Below are experts of layer 5 (counted from 0) of a mixture-of-experts language model. Rows are named router (the router's row for the expert), gate (a neuron's input weights, with its number), up (a neuron's input weights, with its number), down (a neuron's output weights, with its number) and show model dimensions 0-255. Each number is 128 + 24 x the weight over its row's rms, rounded and kept within 0 to 255.
After each expert's rows: "comes before" lists some tokens at least twice as common just after its tokens as in all text; "mostly gets" lists some tokens that are sent to it at least half of the time. This comes from a sample of Wikipedia text that the model never trained on. Tokens count by the router's weight.

# expert 20
router [105 132  83 147  77  91  74 110  87 152 124 125 101 108  78 121 121 135 118  89 160 139 108  97 148 152 116 143 131 112 139 138 127 107 134 145 193 171  91 128 132 140 141 107 120 135 139 134 176 113 118 138 152 123 120 133 146 138 118 145 130 117 155 142 166 136 153 116 166 138 117 124 154 127 157 110 144 118 108 130  97 124 189 115 132 124 116 145 116  93 106 166 182 116 102 102 109 134 110 138 144 174  96  90 110 120 105 106 136  98 126 143 133  94 118 152 164 142 129 105 125 117 138 126 115 133 121 101 142 143 127 123 151 154 167 115 118 171 116 107 113 152 109  93 122 113 112 140 201 200 125 124 109 134  84 123 174 148 138 140 130 115 107 147 145 124  88 110  95 136 148 115 135 133 128 103 111 128  90 131 153 100 119 141 123 170 109 138 103 106 130  90 122 145 120 101 133  95 136 141 121 141 187 140 122 121  89 109 156 121 113  90 129 107 142 104 108 208 122 122 107 124 153 161 171 106 153 132 136 105 138 111  89  78 124 137 108  66  95 140 135 154 125 115 127 123 110 153 132 158 162 129 139 136 142 147]
gate1 [113 141 152 117 133 130 175 162  96 121 117  93 120 122 118 152 112  90 119 124 125 138 159 109 123 148 133 119 171 129 148 133 135 142 147 138  78  95 128 172 122 101 173 134 135  91 113 148 131 117 136 116 137 100 133 122 157  91 125 138 156 170 174 127  91 117 109 128 121 122 124  94 140  99 132 111 118 104 162 130 140 163  96 160 153 150 142 173  85 157 111 138 179 111 184 107 138 141 138 122 135 140 146 120 105 143 107 107 153 148  92 155 161 126 104 112 165 209 142 132 151 101 141 132 125  67 128 120 127 100 114 138 168 127 116 107  95 142 136  57 113  96 154 116  87 134 118 157 115 122 110 117 102 136 124 125 150 132  99 128 128 129 110  90 129 125 160 151  71 133 109 132 140 104  91  92 118 143  95  89  81 139 152 111 162 111 127 127 125 101 100 127 113 172 120 115  94 136 166 108 105 116 147 118 182 178 152 142 122 131 114 111 122  97 144 120 158 174 152 136 104 149 151 141 133 130 149 110 128  98 133 153 135 132 156 128 157 151 103  94 142 142 124 138  85 128 156 144 154 115 124  83 156 104 118 107]
up1 [119 144 106 112 181 155 148 122 120 119 139 117 106 141 182 128 166 140 163 156  95 114 152 103 148 109 100 130 140 120 115 112 121  80  94 111 147 161 131 130 104 118 109 141 130 118 159 106 145 118 126  92 148 125  75 126  95 147 163 117 133 144  89 129 128  90 117 158  93 159 146 131 132 131 121 109 114 130  78 113 109 157 123 129 156 149 114 132 103 119 133 162 113  96 141  95 115  88 122 174  87 118 126 156  91 100 107 135  92 156 119 141 108  92  96 129  83 133 159 104 119 133 137 139 125 179 107 117 144 130 134 149  98 125  99 129  63 129 140 120 142 112 107 131 106 148 123 153  80 131  84 170 132 131 145  96  98 116  96 158 142 151  95 104 136 129 144 137 111 153 132 149 145 160 167 117 176 164 141 113 135 112 120 141 149 135 162 123 132 109 150 114 110 145 145 133 165 126 132 143 164  89 130 138 182  80  97  84 130 128 147 119 172 158 109 109 115 100 126 164 116  94 161 169 152 120 105 175 119 115 118 131 120  87 124 157 113 108 174 173 151 102 108 147 171 117 126 131 136 111 126 163 133 101 146 138]
down1 [129 187 166 124  88 167 142  76 145 135 157 153 175 127 170 126 133 144 155 139 116 134 135 134 163 132 133 151 121 123 136 155 143 127 132 135 108  97 147 132 149 169 111 163 134 130  92 115 131 115  95 111 114 122  77 141 147 104 114 140 152 105 118 158 148 105 111 114 115 173 152 135 113 134 108 113 129  99 117 132 126 131 136 182 141 115 145  94 105 132  97 120 175 166 126 143 130 154 144 122 170  99 161 146 122 102 125 130 105 134 125 149 134 123 121  90 143 127 122 157 145 111 101 101 116 180 127 127 155 112 105 175 144 106 141 135 132 124 155 192 144 100 139  79 129 140 107  81 137 150 141 117 105 104 129 116 117 119 124 115 140 138 141 141 132 113 154 147 115 140 151 104  74  85 190 127  92 151 139 111 145  93 154 104 109 129 110 113 109 128 108 108  91 112 143  90 161  86 137 181 120  97  77 142 118 155 126 126  80 136 149 100  95 155 135 167 100 141 152 107 135 104 138 106 126  97 132 155 111 122 144 100 158  95 120 113  66 130  78 108 152 165 104 161 106 148 120 116 130 105 125 103 115 169 130 120]
comes before: "\n", "| ", "-", "|", ": ", ":"
mostly gets: "|", ":", " |  |", "\n", "=", " |  |  |"

# expert 4
router [111 129  65 151 112  97 122 115 147 128 134 138  94 111 111 135 157 119  86 137 158 113  94  92 146 108 114 123 133 129 116 151 104 149 141 156 188 149  75  96 152 112 194 138 110 158 132 166 124 116 165 112 132 133 119 126 163  84 163 145 123 118 174 139 166 128 133 144  83 143 117 133 102 124 180 121 119  98 148  88  89 113 134 124 156 108 107 142 108 110 130 140 163 122 139 139 138 140  73 148 164 176 119 112 147 102  83  92 128 108 132 123  82 124 121 179 161 154 128 141 145 112 112 149 148 167 119  98 149 155 131  89 138 184 156 116 107 117 103 111 141 144 109  96 137 131 148 161 133 129 131 139 131 127 117 123 136 170 147 167 134 105 117 111 134 109 122 134  84 130 119 142 114 126 101  70 113  81 141 134 154 120 138 122 107 118 150 154 121  94 139 138 164 146 171 128 124 119 146 122 127 149 147 146 150 108  97 108 120 125 106 116 105  65 132 139 121 107 151  98 145  96 182 147 133 109 121 118 161 122 118  90  99  99 150 136  94 144  98 128 108 103 121  94 109 136  97 156 158 106 117 123 139 120 152 145]
gate2 [121 140 117 162 146 102 107 115 133 125 131 183 121 121 148 115 163 116 149 113 127 109 148 139 127 143 111 137 130 130 128  99  98 144 134 167 178 139 131 111 100 114 145  95 171 145 148 150  79 119  98 113 116 125 112 135 104 144 133  99 133 138 114 107 132 130 127 107 136  86  93 158 110 135  97  85 164  77 112 135 107 147 138 115 106 104 109 103 119 149 125 126 106  79 164 101 146 122 104 157 138 129 105  99 103 128  94 164 120 141 115 122 146 126 132 134 111 110 158 109 148 122 149 111 103 137 181 130  82 139 127 134  94 138 144 115  85 105 112 159 118  97 131 130 100 125 147 129 174 136 172 143 144 120 112 128 145 107 117 125 112 119 118 121 174 147 122 115  89 145 165 114 149 110 104 155 125 107 107 158 113 144 154 114 143 118 162 147 163 125 101 112  97  68 123 137 104 125 156 160 110 122 141 162 182 110 151 151 138  89 141 131 103  82 142  86 129 197 160 119 122 173 150  85 132  97  93 163 173 151 146 135 112  74 108 148 108 140 147 146 150 189 114 120 161  88 160 129 117 153 113 160 157 130 112 157]
up2 [117 132 116 138 157 107 137 110 121 189 145 146 152 143 143 129 129 135 125 135 132 111 102 116  93 119  97 176 162 137 141 141  89 146  97 153 102 124 128  89 162 127 133 122 116 100 170 119 111 190 151  87 146 149 174 110 112 139 131  92 124 136 142  61  84 155 164 106 102 134 155 107 183 125 153  64 193 143 140 166 105 122 132 128 118 115 121 119 118 114 154 127 158 112 148 146 132 160  77 139 155 147 115 132  96 153 146 111 106 137 118 128 108 139 131 139 131 124 132 124 156 130 126 138 121 165  90 117 110  88 139 165 130 143 110 151 104 140 152 144 157  90 116  95 144  85 148 112 120 129 143 129  84 129 114 111 151 137 118 130 140 121 145  97 126 146 108 126  91 143 113 136 152 118 144 105  88  92 163 159 154  87 125 120  93 127 165 138  86 109 171 135 179 124 115 155 123 122 129 124 173 150 152 126 133 105  79 142 138  67 141 124 145 120 132 140 104 104 118 146 150 122 170 115 126 115 132 148 133 128  92 126  92 141 160 136 101 183 106  76 107 118 168 107 111 147 132 137 123 109 145 116 151 125 122 126]
down2 [ 91 128 133 119 103 136 144  91 112 139 127 176  51 135 118 144 162 147 124 127 118 137 136 155 128 139  97 125  91 164  98 140 113  90 137 149 106 131 116 133 135 189 127 151 121 128 106 144 132  91  93 114 112  85 129 113 149 155 123 101 136 122 129  91 126 161 132 116 189 132 121 117  79 151 100 152 128 161 121 129 126 102 168 130 115 135 128 115 125  95 131 125 136 126  92 116 157 112 147 126 162 133 147  93 119 172 107 126 148 102 116 141 128 170 127 129 117 110 111 118 135 115 116 120 135 124  86 146 123 115 142 150 142 155 128 137 131 146 186  96 123 107 138 111 136 126 173 138 109 113 134 123 125  93 118 102 106 137 133 116 189 149 134 126 161 143 163 109 131 132 125 116 107 149 179 117 149 113  57 139 101 106 122 131 168 160 125 124 131 130 165 124 110 126  91 156  95 100 165 137 116 171 119 127 141 103  99 133 153 126  71 140 105 173 133 139 120 142 157  86 120 152 117 100 134 116 146 149  90 120 136  89 148 175 128 174 145 129 134 191 110 144 136 116 100  97  97 138 113 189 142 103  90  94 156 160]
comes before: "\n\n", " The", " He", " In", " In ", " This"
mostly gets: ", and", ", the", " in the", " that", " to the", " on the"

# expert 24
router [105 130  75 127  97  69 153 101  85 117 141 160 118  83 105 149 134  93  99 127 144 127 108  92 147 110 133 143 142 146 117 126 134 130 120 129 146 172  96 101 124 110 164 103 116 150 141 114 102 134 139 125 151 158 125 160 157 127 139 151 161 110 160 180 136 151 144 113 123 140 102 119 156 103 108 138 134 128 137 107 134  95 138 124 142 124 104 125  72  89 117 119 161 119 133 166 139 172  75 110 183 156 148 126 110 142 111 139 153 125 100 129 138 161  81 182 133 121 114 157 107 131 131 132 141 156 141 123 154 105 101 116 126 135 182 126 105  87 118 108 129 111 105 139  82 135 138 123 123 142 133 152  69 101 125 101 135 140 129 185 126 129  70 123 143 132 114 145 118 134 172 120 102 148 118 134 113  81 101 124 114 118 169 143 115 124 111 145 112 117 130 125 132 180 130  73  98 125 123 137  94 123 152 136 156 121  92 109 135 135 163 132 131 108 117 126 138 162 184  92 154 133 132 171 163 154 155  98 138 146 120  94 106 145 175 141 118 148 117 106 111 124  93  75 109  84 156 149 153 127 149 140 135 128 148 133]
gate2 [109 102 122 135 132 100 178 136 113  94 123 103 121 144 139 152 110 121 140 146 130 139 153 109 159 186  90 172 138 111 139 177  95 111 120 163 131 135  98 111  92 109 111 143 133 154 103 134 113 167 120 129 174 141 170 149 140 112 121  72 139 117 174 137 171 139 122 133 108  96 152 141 123 110 117 141 117 128 118 133 133 129 127 141 113 107 133 116  85 143 129 126 162 126 124 168 107 154 151 126 150 136 172 141 113 150 109 130 167 112 110  91 135 178  66 132  89 104 129 129 129 110 118 125 130 131 137 148 205 149  93 143 126 128 143 124 132 130 137 151 147 100 102 149  79 145 119 135 160 136 139 137  75 112 119 111 159 112 117 129 119  76 108 129 114 157 162 142 117 111 115 151  70 153 114 115 101 116 129 153  90 145 127 136 146  89 123 129 130  84 112 133 118 168 135  99  71 132 132 144 116 121 131 140 168 112 123  70 110 108 142 124 144 113 125 130 167 183 141 113 132 117 120 145 141 200 148 128 166 126 162 112 108 136 164 131 108 142  99 169 151 162 126 133 156  93 113 110 121 120 162 150 134 140  98 105]
up2 [115 118 172 157 164 138 126 169 175 120 114 126 152 148 134 157 127 156 127 107 163 131 168 160 140 172 120 141 143 121 120 115 107 130 145 125 131  85 155 141 132 119 122 173 150  99  92 122 155 103 128 123 150  87  92 127 155 152 108 149 110  95 119 119 128 122 149 150 140  96 140 102 141 151 147  93  72 136 143 104 129 155  77 133 111 159 128 122 136 142 115 102  57 123  81 159 139 158 152 133 109 127 104 141 129 133 160 135 122 129 141 134 117 114 127 176  84 176 117 163 139 110  91 104 131 145 127 118 112 100 153 142 114 152  72 109 124  92 110 136 110  93 166 105 168 121 131 164 105 116 147 139 107 128 153 113 114  92 145 138 141 128 137 113  91 145  76 172  92  88 136 118 145 133  88 153 119 145 156 105  80 133 116 126 107 139 121 114 119 100 168 150  88 128 125 136 139 194 144 164  89 147 124 123 137 112 154 104 157 169 131 123  92 153 134 124  95  76  82 122 128 145 113 134  99 129 102 118 124  85 109 160 126 110 105  92 135 129 112  92 164 149 141 163 133 129 115 126 128 130 140 128 142 132 106 132]
down2 [151 122 124 125  98 162  74 107 161  80 111  96 120 147 124 161 125 116 149  92  85 149 117 124 125 106 152 153 106 148 154 158 123 113 108 118 143 141  59 101 123 128 131  90  86 123 156 141 156 171 125 137  85 133 183 159  90 111 122 127 109 153 148 142 138 133 126 117 129  64  75 133  86 164  87 142 142 133 114 135 129 109 148 129 125 154 130 129 131 154 138 117 110 121 187 140 111 105 133 138 128 110 123 116 122 143 129 118 120 130  99 101 156 123 105 115 130 104 145 127 125 129 119 135 138 117 129 142 104 138 135  98  98  99 133 106 122 122 112 150 123 109 109 160  79 140 126 154 109 129 151  96 145 171 124 159 154 110 129 144  70 137 139 132 127 141 160 120 148 144 109 100  89 128 169 131 148 146 125 114 135 124 128 148 173  65 145 105 141 139 148 141 170  93 128 122 169 115 132 114 130 129 130 130 129 100 103 151 137 110 115 131 106 140 131 116 141 242 147 135 143 136 162  96 165 117 140 162 136 186 127 130 121 136 125 130 130 102 180 125 106 131  85 100 117 118 153 117 147 132 100 142 111 178 137 159]
comes before: "1", "2", "0", "3", "4", "5"
mostly gets: " (", "–", " | ", ", ", " ", "; "

# expert 17
router [126  98 113 124 111 123 115 131 166 111 131 120  97 100 119 128 119 116 109 105 117 112  94 131 122 131 107 156 127 103 124 143  90 114 147 155 147 160 100 131 141 115 134 124 136 168 149 111 191  92 137 195 165 103 119 158 148 131 177 180 132 106 140 118 149 115 130 146  70 163 119 136 122 119 121 182  96 127 165 123 106 126 146 102 191 114 109 143  98  71 135 123 117 141 116  93 107 170 110 110 128 144  91 112 136 113  97  97 108 130 102 134  65 165  98 145 178 155 102 152 150  99 169 121 157 134 115 135 154 159 125 116 153 172 152 153 144 105 124 130 144 108  86 110  92 128 134 149 127 135 116 140 118 162 101  67 152 168 149 169 161 141 105 145 129 116 150 145 115 134 116 135 147 150  84 125 125  94 128 149 150  88 124 154 141 167 124 141 114 134 162 159 151 140 154 138 126 102 130 133 126 157 112 112 126 124  96 146 113 113 101 146 107 161 105 135  97 149 119 137 148 100 152 140 112 122 134 116 111 120 137  77 100  93 145 145 119 115  99 156  96  92 100  94 108 119 117 129 129 141 118 120  91 111 155 144]
gate0 [104 120 137 102 124 121 133 170 112 137 136 197 169 117 128 103 114  98 149 137 119 104 112 146 157 126  90 128 142 148 157  93 147 155  98 127  94 137 138 150 145 116 128 106 156  88 143 107 157 120 125 140 127 130 138 113 178 116 116  95 109 119 121 135 121 129 130 168 143 139 146 159 157  86  81 148  72 113 109 129  96 117 168 159 138 123 111 141 116 116 125 164 127  82 108 125  85 112 114 108 113 134 183  81 148  92 161 107 126 161 117  99 126 129 179 141  98 114 133 128 128 123 134 132 103 176 136 131 189 149 172 155 109 148 128  97 144 111 150 115 163 163 154 131 115 104 115 125 129 136 137 123 118 109  98 123 176  99 189 113 140 149 169 141 128 107 152 111 101 124  95 161 112 149 109 124 113 149 128 114 179 128 144 139 116 166 128 149 137 156 162 176 111 123 148 125 152 132 131 149 112 109 142  99 116 152 112 147  89 120 125 177 100  92 133 125 144 135  94 130 114 107  89 164 144 125 152 129 133 103 116  96 197 111 103 124  95 132 124 121  96 167 128  76 147 108 101 103 118 131 147 104 123 122 132 141]
up0 [110 117 153 143 114 123 138  87 153 148 139 148 125 109 139 132 100  90 102 108  54 119 149  96  97 154 180  89 117 123 140 119 118 104 127 122 132 104 147 167  91 111 159  96 103 161 153 112 170 131 103 159 115 123  82  96 157 128 180 168  88  99 146 143 153 130 131 175 127 128 147 104 132 174  93 111 133 179 173 173 126 107 143 133 144 108  88 120 118  76  96 143 148  86 113 146 185 150 142 139 156  90 111  71 112 112 118  86 130 119 146 119 119  97 124 175 122 125 131 131 112 132 125 136 137 123 105 148 110 131 124 142 120 119 157 144 154 120  94 111  85 120 123 135 106  91 115  95 144 184 127 157 124 135 119 127 116 139 129  94 135 144 119  91  93 161 101 113 139 187 121 145 126 154 159 118 130 161 125 102  94 117 161 124 117 119  96 133 177 132 108 114 130 142 138 136 126 110 155 116 120 146  97 135 135 121 151 155 141 127 153  92 126 161 126  98  92  87 109  95  98 145 117 124 132 121 132 142 132 100 137 124 156  96 168 143 150 108 150 138 139 103 135 136 145 127 112 161 163  86 131 122 126 118 123 122]
down0 [116 112 156 137  98 183 131 129 178 108 137 121 186  87 152 113 111 155 123 122 146  92 144 175 143  95 119 121 132 119 101 130 112  90 172 139 128 111 130  71 130 125 104 181 170 132 144 142 113 115 106 128 147  88  86 142 101 158 138 111 125 140 104 112 118 150 109 107 136 195 146  93 137 126 124 139 111 111 128 120 171 109 163 120 156 173 157 103 116 192 130 152 139 118 119 123  97 107 143 163 133  97 104 127 104 160  91 120 147 120 132 131 116 110 152 106 131 117 183 131 106 135 122 104 128 136 145 128 128 150 109 123 135 115 136  86 150 122 130 136  90 100 154 145 147 111 141 133 167 138 128 115 111 101 144 143 107 139 126 169 132 134 106 114  89 169 126  92 148 129 169 151 163 169 127 114 124 133 135 128 147 120 134 112  97 148 121 107 102 141 136  99 142 120 168  99  91 154 110 154 153 157 143 114 135 142 129 140 131 155 139 113 107 160 157  71  74 117 171  99 119 105 129  95 129  82 149 117 135 128  78 109  72 158 171 123 120 107 100 124 154 106 123 151  90 114 134 167 137 119 132 100 128 128 139 143]
comes before: "\n", "\n\n", " (", " =", "'s", "The"
mostly gets: "==", "===", " ===", " ==", "ana", " | \""

# expert 26
router [132 127  70 129 117  78 130 108  92 158 162 143 109 135  89 117 108 133  85 108 141 119  96  80 131 137 120 150 159 130 132 127 124 134 143 151 190 164 124  85 156 113 133 133 134 115 139 129 131 117 132 130 143 134 126 146 178  95 188 165 136  94 157 163 177 154 186 126 136 131 111 145 138  81  90 175 132 104 152 102  97 114 153 115 148  99 117 136  97  91 144 145 144 124 112 104 107 128  87 102 145 164 115 123 126  59 113 110 133 164 126 116  86 138 104 149 154 131 124 147 108 128 142 122 186 162 113 100 135 101 106 124 128 133 187 114 133 114 130  81 159 134  92 119  89 118 177 133 158 141 115 152  96 118 133 107 121 141 141 152 115 150  95 152 167 152 104 158 133 120 157 146 119 132 104 139 143  95 111 134 141 103 135 141  96 165 141 138 120 151 105 110 101 163 159 110 110  84 139 152 126 170 149  91 127 156 111 136 123 147 143 120 118 113  95 160 137 169 171 109 107 106 170 151 111 120 147 135 135 109 122 121 115  81 152 114 102 127 121  98 128  97 128 112 129 127 118 133 134 120 130 127 106 122 127 124]
gate2 [104 105 139 144 125 107 112 100 107 142 159 125 132 131 138  85 126 127  89 135 120 132 136  92 151  89 140 127 143 155 125  87 142 137 131 143 170 127 148  95 126 128 134 107  97 151 153 168 125 156 115 110  98 118 199 151 131 155 167 105 137  90 118 105 101 133 118 133 152  80 142 176 147  58 179 125 157 128 115 149  73 134 115 143 125 134 102 137 122  80 127 110 185 134  96 106 105 101  83 113 163  96 113 106 136 111  92 104 101 155 146 145 132 179 124 156 161 120 138  96 135 171 159 123 109 136 162  94  96 134 150 130 106 135 136 126 123 121 133  72 130 137 124 122  81 136 125 110 138 136 107 150 128  96 131 118 144 150 144 114 119 134 135 147 175 122 116 133 118 178 150 143 138 147 135 162 136 118 156 131 106 121 151 112  84  72 139 172 149 131 145  83 127 140 131 135 105 113 134 126 120 138 142 121 140 126 101 169 116 140 102 111  95 108 131 171 179 131 126 138 118 145 173 126 119 120 134 122 156 141 137 141 119  98 145 163 119 137 100 103 165 135 119 123 108 115 185 112  71 147 126  96 101 160 128 124]
up2 [118 116 103 147 145 110 133 111 128 150 144 168 161 128 139  94 135 160 115 193  93 143 124 147  83  87 150 142 139 119 109 141  79 139 105 135 132  87 124 132 132 138 113  72 139 124 175 102 137 125 106 139 149 151 151 126 118  84 110 126 122  97 120 141 127 124 160  97 119 179 124 178 117 126 112 103 132 166 139 172 120  89 132 114 132 131 139 110 133 119 105 134  99 127 111 128 170  72  97 136 153 124 147 183 111 107  90  84 130 151 167 122 125 128 113 144 185  93 129 121 130 162 160 116  94 134 117 130 121 132 152 167  91 125 183 117 161 107 144 109 141 145 172 108 153 123 123 113 146 102 158 139 155  84 113 104 118 110 139 154 145 162 109 153 128  81 128 139 122  99 106 127  88 119 143 110 134 129 130 142 131 120 133 117 178 136  96 155 128 155 133 126  98 124  94 106 134 109 116 137 135 127 124  80 132 130 102 159 114 119 154 115 154 103 126 133 156 134 113 146 106 178 107 122 140 156 149 105 155 141 179 152 165 148 127 164 149 163 101 140 100  98 120 153 140 126  93 109  88 126 114  88 123 129 170  84]
down2 [119 103  84 149 141  98 138 123 131 137 159 137 131 104  60 127 166  89 121 106 152 126  65 110 108 128 118 119  76 117  96 124 144 145 103 146 119 125 119 147 123 137  86  93 108 123 137 163 110  89 115 117 108 144 157 157 146 145 188 171  86 142  97 137 132 155 100 136 151 102 177 155 137 139 137 141 132 147 112 103 135 152 183 135 129 130  81 155 112 122 168 124 103 117 104 155 128  91 141 129 158 165 119 104  80 127  99  97 166 122 114 152 149 142 157 121 160 122 139 123 114 146 140 178 130 144 104 150 110 112 159 129 133  95 100 111 126 156  95  86 115 143  96 135 122 130  81  77 141 140 144 159 136 117 131 147 121 137 112 150 128 110 111 125 116 123 142 112 128 119 114 136 136  58 100 137 137 105 160 146 138 145 151 169 121 106 113 119 117 115 136 128 153 157 140  74 129 113 165 146 118 129 124 119 134 165 152 113  80 141 133 130 165 130 155 135 178 147 130 123 155 124 111 139 115 102 123 138 122 113 116 169 151  89 147 106  92 124 174 147 157 135 124 164  96 118 142 120  99 142 104 178 173 113 118 132]
comes before: "| ", "-", "\n", "The", "|", "- "
mostly gets: "\n\n", " |", "\n", "===", "==", "|"

# expert 19
router [131 143  90 154 116 104 136 110 106 154 136 158 121  86  89 119 142 141  98 123 150 144 119 126 136 105 106 150  99 135 119 147 117 129 133 183 157 136  71 126  97 127 185 119 164 123 104 145 134  79 105 141 140  96 121 157 133 151 144 149 123 117 190 145 166 143 136 134 133 135 106 110 141 112 142 138 121  99 110 143 140  95 174 140 136 123  99 140  99 112  94 115 199 102 132 120 103 149 115 164 157 186  64 113 135 120  74  97 169 118 113 145 117 121  94 131 137 127  91 137 142 113 149 110 171 143 124 132 158 132 100  71  93 164 163 121 133 133 113 148 106 124 138 111 126 135 126 140 191 133 142 145 113 121  88  92 124 128 150 144 117 108 120 127 150 112 129 132 123  88 149 117 126 127  94 117 113  78 108 147 150 144 159 132 134 116 118 162 102 123 135 158 105 191 131 105  89 115 147 155 112 115 147 143 145 122 117 117 102 136 146 118 128 105 125 133 137 156 163 103 116 154 117 149 175 135 131 147 167 139  91  91 132 120 121 123 122 126 108 129  94 126  92 117  74 147  91 160 138 144 139 180 125 113 160 149]
gate2 [135 143 141 122 135 120 170 160 160 155 131 146 110 109 146 135  70 114 131 153 130 179 142 136 145 130 128 126 170 143 136 132 133 128 146 173 154 166 131 115 119 101 162 120 149 117 139 183 133 134 138  78 140  90 129 106  91 100 195 137 104 125 112 122 142 139 118 134  68 121 156 138 113  95 116 123 136 135 128 115 129 137 151 121 157 134 127 127 140  70  89  99 147 113  89 136 113 122 146 153 117  95 152 155 169 103 134 121 130 120 118 146 100 176 115 122 106 117 115 147 131 138 132 105 132 115 116 143  67 117  87  59 101  93 154 106 155 121 114 121 162 148 155 121  71 104 130 163 104 109  95 120  85 122 161 119  90 115 144 119 110 142 128 142 122 135 140 141 160 108 132  90 146 109  94 161 126 126 117 144 140 125 125  98  94 145 142 131  85 157 138 156  99 148 115 134 109 115  99 139 180 132 139 136  93 165 166  85 136 117 159 127 170 147 144 118 118 133 152 105 109  97 149 114  63 130 123 100  92 137 130 125 133 112 151 143  81 132 132 155 121  85 158 120 132 137 133 144 120  93 159 106  93 111 108 160]
up2 [158 155 118 123 124 154 155 115 126 137 150 161 165 152 130 109 101 131 127 119 129 145 102  99 156 102 133  83 139 110 114  83 107  97 147 148 121 152  74 138 149 166 154 131 116 152 126 145 139 140 140 140 147  72 147 111 120 119 118 167 139 119 111 164 144 106 126  80 106 108 121 134  93 121 126 146 143 108  99 119 164 157 124 179 172 119 117 152 113  66 106  62 131 130  83 123 100 112 113 175 146  90  91 118  99 135 155 131 136 135 122 134 125 118 131 125 114 152 122 102 122 133 134 155 110 131 123 148 103 135 140  98 133 161 144 139 178 165 109 139 117 113  71 122 128 113 101 122 104 149 128 145 120 128 137  85 119 118 175 130  86 128 135 142 128 137  96 152 143 134 113 106 140 159 169 136 106 144 124  81  99 168 142  91  75 133 140 159 164 134 116 106 133 167 123 105 112 125 118  80 142 158 125 105  83 211 135 143  95 108 146 151 138 173 146 113 115 152 119 128 126 136 128 156 102  91 137 143 118 178 141 155 165 110 151 154 113 140  92 125 110 126  98 108 114 130 117 129 177 133 135 122 155 132 120 113]
down2 [110 132 134 130  83 138  87 132 162 114 156  95 168 131 112 136 131 122 124 120 147 124 122 121 102  87 139  92 135 125 148 110 155 108 105 123 125 141 133 146 110 132 146 143 179 109 121 145 129 133 124 119 165 105  53 122  86 157 115 151 169 125 173  94 132 117 139 138  84 124 149 115 140 122 123 116 132 188 152 137 156 177 128 105  85  92 119 156 127 134 105 102 135 167 115 130 102 146 163 115 144 103  80 102 130 106 156 140 130 133 120 127 121  97 108 132 144 131 135 155 154 161 139 116 161 101 102 125 122 155 139 123 137 131 120  97 136 135 139 107 110 183 120 106  70 116 177 112 131 112 138 144 147 148 156 104 131 116 130 117  97 128 131 153 110 127 108 115 140 134 137  75 140 111 145  91 144 145 130 160 132 106 116 131 113 163 141 144 134 132 165 162 134  87 119 126 105 142 161 142 124 142 162 108 125 157 161 146 109 108 187 126 113  84 156  89  79 116 115 118 113 133 137 140 110 110  65 122 138 120 107 118  86 144 135 138 103 139 122 112 141 125 166 156 147 153 144 180 172  44 124 129 126  93 163 167]
comes before: "1", "2", "0", "3", "4", "6"
mostly gets: " | ", " in", "; ", ", ", " on", " in "